{"n_layer": 14, "d_model": 224, "n_experts": 32, "experts_per_token": 2, "d_expert": 128, "d_shared_expert": 128, "activation": "squared_relu", "moe_layers": [0, 1, 2, 3, 4, 5, 6, 7, 8, 9, 10, 11, 12, 13], "router_score": "softmax", "normalize_top_k": true, "routed_scale": 1.5, "balance_loss": 0.00717, "balance_bias": false, "router_z_loss": 0.0001, "n_groups": 8, "groups_per_token": 2, "shared_expert_gate": true, "init_std_router": 0.0116, "lr_router": 0.0011, "vocab_size": 25921, "norm": "rmsnorm", "norm_eps": 1e-06, "tie_embeddings": true, "optimizer": "adamw", "lr": 0.00241, "beta1": 0.9, "beta2": 0.95, "batch_tokens": [32768, 65536, 98304], "seq_len": 384, "train_tokens": 246700000, "steps": 4183, "dataset": "wikipedia_en"}
Below are experts of layer 10 (counted from 0) of a mixture-of-experts language model. Rows are named router (the router's row for the expert), up (a neuron's input weights, with its number) and show model dimensions 0-223. Each number is 200 + 20 x the weight over its row's rms, rounded and kept within 0 to 999.
After each expert's rows: "gets" lists some tokens that make up at least twice as much of what it gets as of all text. This comes from a sample of Wikipedia text that the model never trained on. Tokens count by the router's weight.

# expert 20
router,181,179,229,198,217,179,215,221,197,180,183,177,188,193,197,212,191,195,185,178,200,222,184,200,220,205,216,189,192,154,168,198,185,240,205,237,216,169,175,188,208,212,174,195,205,195,218,165,193,168,247,190,235,207,219,234,193,178,217,191,178,183,174,181,186,217,216,172,204,186,207,215,189,194,176,162,192,216,224,183,225,189,200,224,209,222,202,180,203,197,196,187,180,171,162,169,184,174,172,188,179,207,203,195,214,190,180,222,178,190,222,216,187,183,217,207,215,175,181,188,189,196,208,201,210,230,210,224,213,171,180,214,173,179,210,229,188,225,227,185,205,182,155,193,214,218,184,211,201,237,221,189,210,181,181,180,205,230,166,218,188,186,192,186,212,215,210,204,217,172,158,165,164,212,217,185,171,183,224,222,227,221,222,183,221,210,186,203,198,180,222,227,210,200,168,197,196,184,227,165,219,232,232,224,208,225,220,194,212,196,187,213,177,183,156,216,182,234,222,201,227,201,186,223
up0,188,198,206,196,213,184,217,233,205,211,222,187,177,207,208,195,195,204,207,199,196,218,233,220,229,188,223,181,215,132,179,164,188,225,227,214,173,143,214,189,185,164,187,172,181,188,199,157,230,203,213,164,224,167,242,217,227,187,191,204,193,237,207,203,183,199,195,189,198,215,208,187,202,205,221,203,216,193,207,211,174,195,219,194,215,196,177,179,206,180,192,203,178,195,209,180,200,157,165,175,211,222,203,203,192,143,169,224,194,216,190,200,209,198,216,236,194,199,197,174,208,196,232,193,226,199,199,169,190,224,167,197,191,199,182,171,162,201,202,169,165,180,190,201,185,180,190,173,199,228,212,202,207,199,200,210,195,254,167,206,211,192,197,197,201,213,226,214,189,175,210,151,189,218,155,191,185,199,191,179,204,199,202,230,180,201,177,214,199,185,203,215,178,182,162,216,209,195,215,181,210,216,233,195,188,199,256,201,213,200,194,181,171,211,184,206,180,227,217,203,211,223,208,191
gets: " the", " a", " to", " his", " her", "'s"

# expert 27
router,168,189,206,178,213,189,206,208,198,180,172,196,183,183,229,220,157,185,176,195,194,208,180,179,214,237,231,192,182,174,183,209,189,225,216,221,215,169,183,177,227,204,191,177,192,217,190,190,200,187,206,200,215,205,223,227,215,168,207,192,173,183,179,181,181,218,213,194,210,180,169,221,184,185,182,180,173,230,231,173,239,180,195,198,203,226,212,184,193,220,226,190,170,198,196,182,166,189,201,212,169,200,210,186,205,177,179,218,179,174,241,220,206,183,216,230,229,176,199,176,168,179,181,218,210,208,196,219,227,183,182,203,175,187,210,221,180,220,211,178,175,193,173,183,209,213,184,228,204,230,232,203,214,180,189,180,199,219,185,211,226,197,191,187,221,247,225,200,238,179,166,187,196,234,211,163,189,180,215,236,235,205,211,186,228,214,198,185,208,182,227,213,226,210,177,195,195,192,233,188,216,234,223,227,180,219,217,219,219,222,189,217,177,175,179,202,175,235,220,195,233,193,192,217
up0,209,175,175,153,207,180,197,211,201,230,179,204,212,209,196,236,210,211,168,153,206,191,216,190,211,181,212,162,154,185,199,205,208,194,180,217,232,199,210,168,225,158,176,193,171,251,190,192,203,215,225,215,233,185,211,227,189,181,202,194,168,215,213,184,199,185,184,195,265,202,167,207,218,207,211,198,206,222,185,224,242,213,210,240,204,224,197,188,174,204,204,190,208,164,251,179,159,198,185,200,153,219,210,205,229,207,206,217,199,184,238,219,228,204,180,184,199,178,222,234,175,221,208,219,208,221,206,210,192,205,201,182,178,205,195,226,182,195,205,208,196,175,197,191,209,219,218,174,191,190,214,207,191,217,178,175,203,218,204,187,222,220,221,193,198,213,186,192,200,184,194,200,191,220,219,204,164,228,192,227,197,218,185,202,187,172,194,225,184,207,161,188,236,198,186,210,204,206,233,177,234,227,191,203,208,204,176,195,223,211,184,153,212,211,169,219,204,183,190,216,207,210,179,199
gets: " the", " of", " by", ".\n\n", " his", " were"

# expert 9
router,160,213,203,183,217,166,223,210,186,173,187,180,192,200,199,229,174,200,198,180,188,215,177,177,217,199,216,178,189,175,178,182,180,222,232,216,202,177,184,178,203,229,169,185,206,214,209,181,181,176,226,192,219,202,216,239,214,181,227,188,180,180,189,173,176,216,233,193,220,173,191,217,197,180,172,197,183,225,213,182,223,181,176,208,220,237,216,170,184,230,230,190,184,165,180,170,183,186,188,170,187,224,220,184,204,188,187,205,163,178,203,217,184,179,213,220,226,174,179,197,175,191,196,216,212,226,225,212,220,180,181,205,176,186,223,215,185,221,220,191,198,185,170,198,223,220,171,195,214,231,221,162,217,176,171,174,197,228,177,231,211,175,182,183,206,206,225,230,214,186,176,184,171,203,192,170,193,166,218,221,216,217,225,185,218,225,196,203,203,178,229,216,200,219,182,188,176,174,227,198,214,226,230,216,207,231,232,208,189,199,184,189,181,190,173,214,177,225,225,174,200,177,195,201
up0,200,197,218,185,218,182,198,217,195,215,217,174,193,203,190,197,215,230,208,235,170,191,215,153,192,194,206,207,183,188,207,227,175,222,194,203,218,201,204,202,188,185,209,169,198,200,229,167,177,223,203,192,211,187,183,227,199,165,194,218,212,192,197,225,178,216,185,194,196,195,218,190,176,213,221,179,224,192,193,208,216,186,204,194,240,224,204,202,187,201,153,217,180,176,184,190,213,167,160,165,193,203,206,193,202,164,202,214,184,203,179,187,225,200,213,209,179,215,218,181,201,165,163,206,192,213,164,212,201,199,206,219,234,206,204,210,218,190,236,186,194,178,182,181,214,213,206,209,212,223,208,176,217,227,183,187,228,228,207,210,215,203,163,204,211,185,155,221,217,163,178,178,196,200,189,207,172,210,208,239,233,254,186,176,231,222,191,201,225,155,222,231,197,172,209,194,209,196,215,166,241,204,240,204,223,247,216,175,199,199,220,186,207,189,163,180,211,190,227,244,173,219,194,180
gets: " in", " of", " \"", " for", " de", " The"

# expert 16
router,178,192,204,155,208,208,199,227,197,186,176,189,188,185,199,227,194,189,189,189,187,231,188,167,220,240,206,213,198,190,177,185,201,212,209,207,223,200,182,184,205,222,195,166,165,222,208,185,174,189,203,183,198,180,238,212,216,194,228,166,182,168,177,180,193,233,216,186,226,181,190,192,179,182,171,187,170,213,205,158,214,162,198,209,209,209,213,183,203,211,198,209,181,215,196,169,183,179,198,180,197,206,230,189,199,182,191,210,187,194,219,216,194,189,216,201,216,191,172,181,185,188,179,236,229,234,212,212,223,160,187,225,170,204,209,239,194,224,237,184,179,176,193,199,219,225,197,204,237,240,220,195,208,180,182,187,217,213,177,199,216,173,186,182,223,204,190,196,214,176,179,166,200,233,188,195,165,195,207,239,216,208,206,163,247,228,212,204,235,188,213,216,220,242,184,181,191,175,226,179,227,234,209,206,204,208,229,222,215,194,180,203,180,172,200,216,178,214,200,195,234,197,158,217
up0,212,200,212,198,241,174,222,211,182,187,189,184,145,200,209,213,215,184,200,184,202,197,204,193,227,204,217,189,187,177,181,188,179,201,194,226,202,188,185,174,227,236,192,195,191,205,204,203,187,211,211,173,234,220,208,237,213,170,212,197,196,213,204,174,176,196,238,174,206,205,187,224,163,187,199,168,166,208,192,205,219,196,203,228,197,218,215,185,198,216,196,170,188,180,173,162,190,211,184,173,190,192,178,210,166,198,171,221,168,187,203,214,202,165,201,195,215,184,182,191,208,179,200,199,227,222,242,203,225,168,150,222,152,173,197,203,189,192,177,173,199,178,184,187,223,240,177,208,223,224,218,200,218,178,169,195,216,207,180,199,262,198,187,200,225,198,204,178,222,168,159,190,185,212,193,201,192,189,219,206,206,207,221,168,241,221,195,194,195,141,224,209,181,181,189,184,220,194,253,213,210,219,209,207,197,214,207,215,209,168,204,197,179,164,202,203,176,215,203,193,207,188,193,194
gets: " to", " in", " for", " on", " from", " of"

# expert 3
router,168,201,200,193,212,172,210,232,211,193,204,172,196,198,241,240,182,199,198,198,166,213,182,214,200,203,199,195,209,175,163,182,198,233,226,209,220,190,184,194,224,211,171,209,213,239,193,186,183,176,209,194,212,202,214,220,199,170,230,188,178,181,207,197,159,215,215,204,223,184,177,195,196,156,183,164,171,223,200,173,239,170,181,227,210,200,230,175,165,199,189,195,201,179,204,209,176,204,195,173,180,196,209,162,205,185,161,206,170,156,189,220,218,212,243,207,198,173,171,177,175,215,207,211,208,193,219,211,242,189,195,194,184,155,192,230,184,204,221,194,210,169,188,181,212,216,188,208,218,216,225,193,195,169,195,193,193,207,192,198,213,170,201,195,210,208,198,187,205,171,185,166,176,227,186,176,187,206,220,214,237,204,226,169,225,191,211,209,205,165,227,211,210,187,167,204,176,162,220,184,195,196,209,222,219,200,229,192,226,168,185,213,193,166,185,223,173,234,176,202,187,204,179,217
up4,223,185,183,181,243,174,217,234,214,197,181,193,208,195,195,156,166,186,214,211,218,212,215,201,200,180,183,187,156,195,202,198,196,184,230,202,199,182,143,173,199,193,168,187,204,188,186,187,199,181,218,238,191,172,214,223,189,161,199,189,174,209,203,194,191,177,204,178,209,197,196,214,177,184,205,203,192,210,203,210,235,198,243,166,186,216,184,169,228,207,185,215,164,194,158,215,219,196,210,170,216,194,209,208,249,205,214,198,200,190,247,209,216,175,213,228,192,205,186,189,213,236,205,217,184,176,211,217,221,187,214,220,214,188,224,188,185,187,218,197,180,181,228,237,238,212,200,205,223,201,191,201,179,192,208,207,231,225,186,185,215,207,215,192,206,193,182,194,203,228,204,205,171,191,226,203,177,193,196,240,222,181,202,188,209,196,185,157,208,163,175,195,180,209,211,157,222,191,223,179,209,186,166,221,193,171,242,182,213,182,180,161,215,204,173,150,175,190,195,212,203,213,215,190
gets: " ", "\n", "–", "-", ")\n", "201"

# expert 30
router,186,186,222,177,229,175,197,224,168,194,196,179,193,180,234,209,188,198,173,181,168,208,208,195,217,221,220,166,191,177,191,191,183,225,214,223,224,165,179,173,187,203,178,198,211,218,223,156,202,174,209,207,203,180,205,222,208,167,231,183,202,184,194,178,180,212,226,179,232,173,202,226,184,184,185,186,182,215,222,199,240,193,216,232,220,222,218,185,206,202,197,189,177,209,180,177,167,186,192,178,186,217,228,189,177,184,186,240,187,184,215,227,201,194,209,199,214,179,179,204,174,187,194,202,232,224,222,213,213,157,169,205,195,176,196,235,181,222,223,183,182,177,185,184,185,216,164,209,227,225,220,172,198,174,176,189,216,221,170,194,218,191,192,192,213,206,226,212,224,167,175,185,191,199,175,186,165,193,194,208,237,228,219,179,225,207,166,181,229,175,213,232,210,231,182,200,201,181,213,189,219,196,230,225,232,231,220,208,202,201,188,196,176,190,157,220,181,221,219,197,217,184,188,200
up1,187,207,217,180,237,194,220,204,194,183,204,191,180,188,173,197,205,145,179,182,220,192,191,165,241,238,205,201,198,196,188,209,211,220,199,204,225,199,195,189,209,229,207,176,198,210,213,217,197,177,203,192,202,217,239,207,249,177,213,198,179,194,215,168,171,208,206,172,206,193,198,214,185,150,160,184,189,223,197,201,210,170,205,226,196,224,226,194,187,212,220,200,204,204,199,188,197,198,186,201,187,180,207,187,227,198,177,188,198,171,208,229,181,139,207,218,229,185,194,184,204,192,192,253,202,179,225,203,236,167,151,210,184,194,207,220,178,188,206,192,186,170,185,229,223,222,196,210,182,234,202,190,185,184,169,206,212,205,200,178,220,200,205,160,255,213,212,201,189,202,184,194,200,193,193,188,177,194,210,225,231,200,219,189,227,213,191,189,198,179,194,204,199,202,180,184,174,170,221,182,252,227,208,240,198,229,259,190,218,198,192,214,195,192,182,205,162,199,222,198,221,201,181,213
gets: " is", " \"", " that", " a", " as", " was"

# expert 5
router,197,188,218,195,212,184,223,202,215,196,201,174,183,161,215,195,198,162,194,153,175,216,176,201,224,202,192,200,174,182,188,189,187,223,193,207,212,192,177,180,217,216,184,188,183,181,231,179,225,197,234,223,204,180,202,233,195,192,244,182,181,190,197,191,189,205,217,183,208,202,216,218,162,150,167,179,187,252,216,193,204,176,203,215,209,196,225,218,165,219,203,218,191,205,180,208,190,176,185,182,166,214,191,181,202,168,183,204,173,182,217,205,208,209,234,192,202,194,199,165,165,175,202,229,222,198,191,215,234,192,196,218,202,177,227,244,197,215,206,208,197,189,193,204,217,206,167,202,221,226,239,184,185,171,169,159,192,211,193,199,208,200,201,179,224,228,203,218,227,170,189,183,163,221,183,209,219,194,205,224,211,213,220,187,240,229,180,204,217,200,223,202,201,203,175,190,200,178,233,190,207,225,234,220,220,203,225,196,217,200,162,222,165,156,176,226,163,208,224,199,189,201,185,200
up1,218,227,201,195,210,214,163,213,234,222,200,177,172,195,205,205,213,150,169,172,218,182,199,191,202,205,216,224,176,197,228,218,185,218,195,201,193,197,208,200,270,170,203,191,190,205,212,206,209,211,171,198,225,229,195,185,200,196,208,200,240,146,202,200,191,192,222,211,223,182,185,215,193,212,184,164,181,214,241,179,185,195,198,241,192,191,211,200,193,211,174,199,232,226,189,226,169,182,193,177,176,232,192,156,202,209,182,215,194,232,236,207,193,192,176,163,206,197,170,204,184,232,205,196,194,210,192,204,204,206,200,225,198,192,241,231,207,203,199,193,173,181,225,193,201,226,204,243,237,214,205,209,181,204,177,172,189,231,184,199,235,181,194,197,217,243,181,206,217,205,189,192,199,209,146,210,204,212,221,202,241,208,248,175,216,204,175,218,210,181,204,218,218,178,184,186,192,196,235,193,211,204,182,178,216,208,198,201,241,176,182,186,187,212,197,194,191,216,205,205,195,171,175,187
gets: " |\n", "|", "\n", ".\n\n", " |\n\n", "=="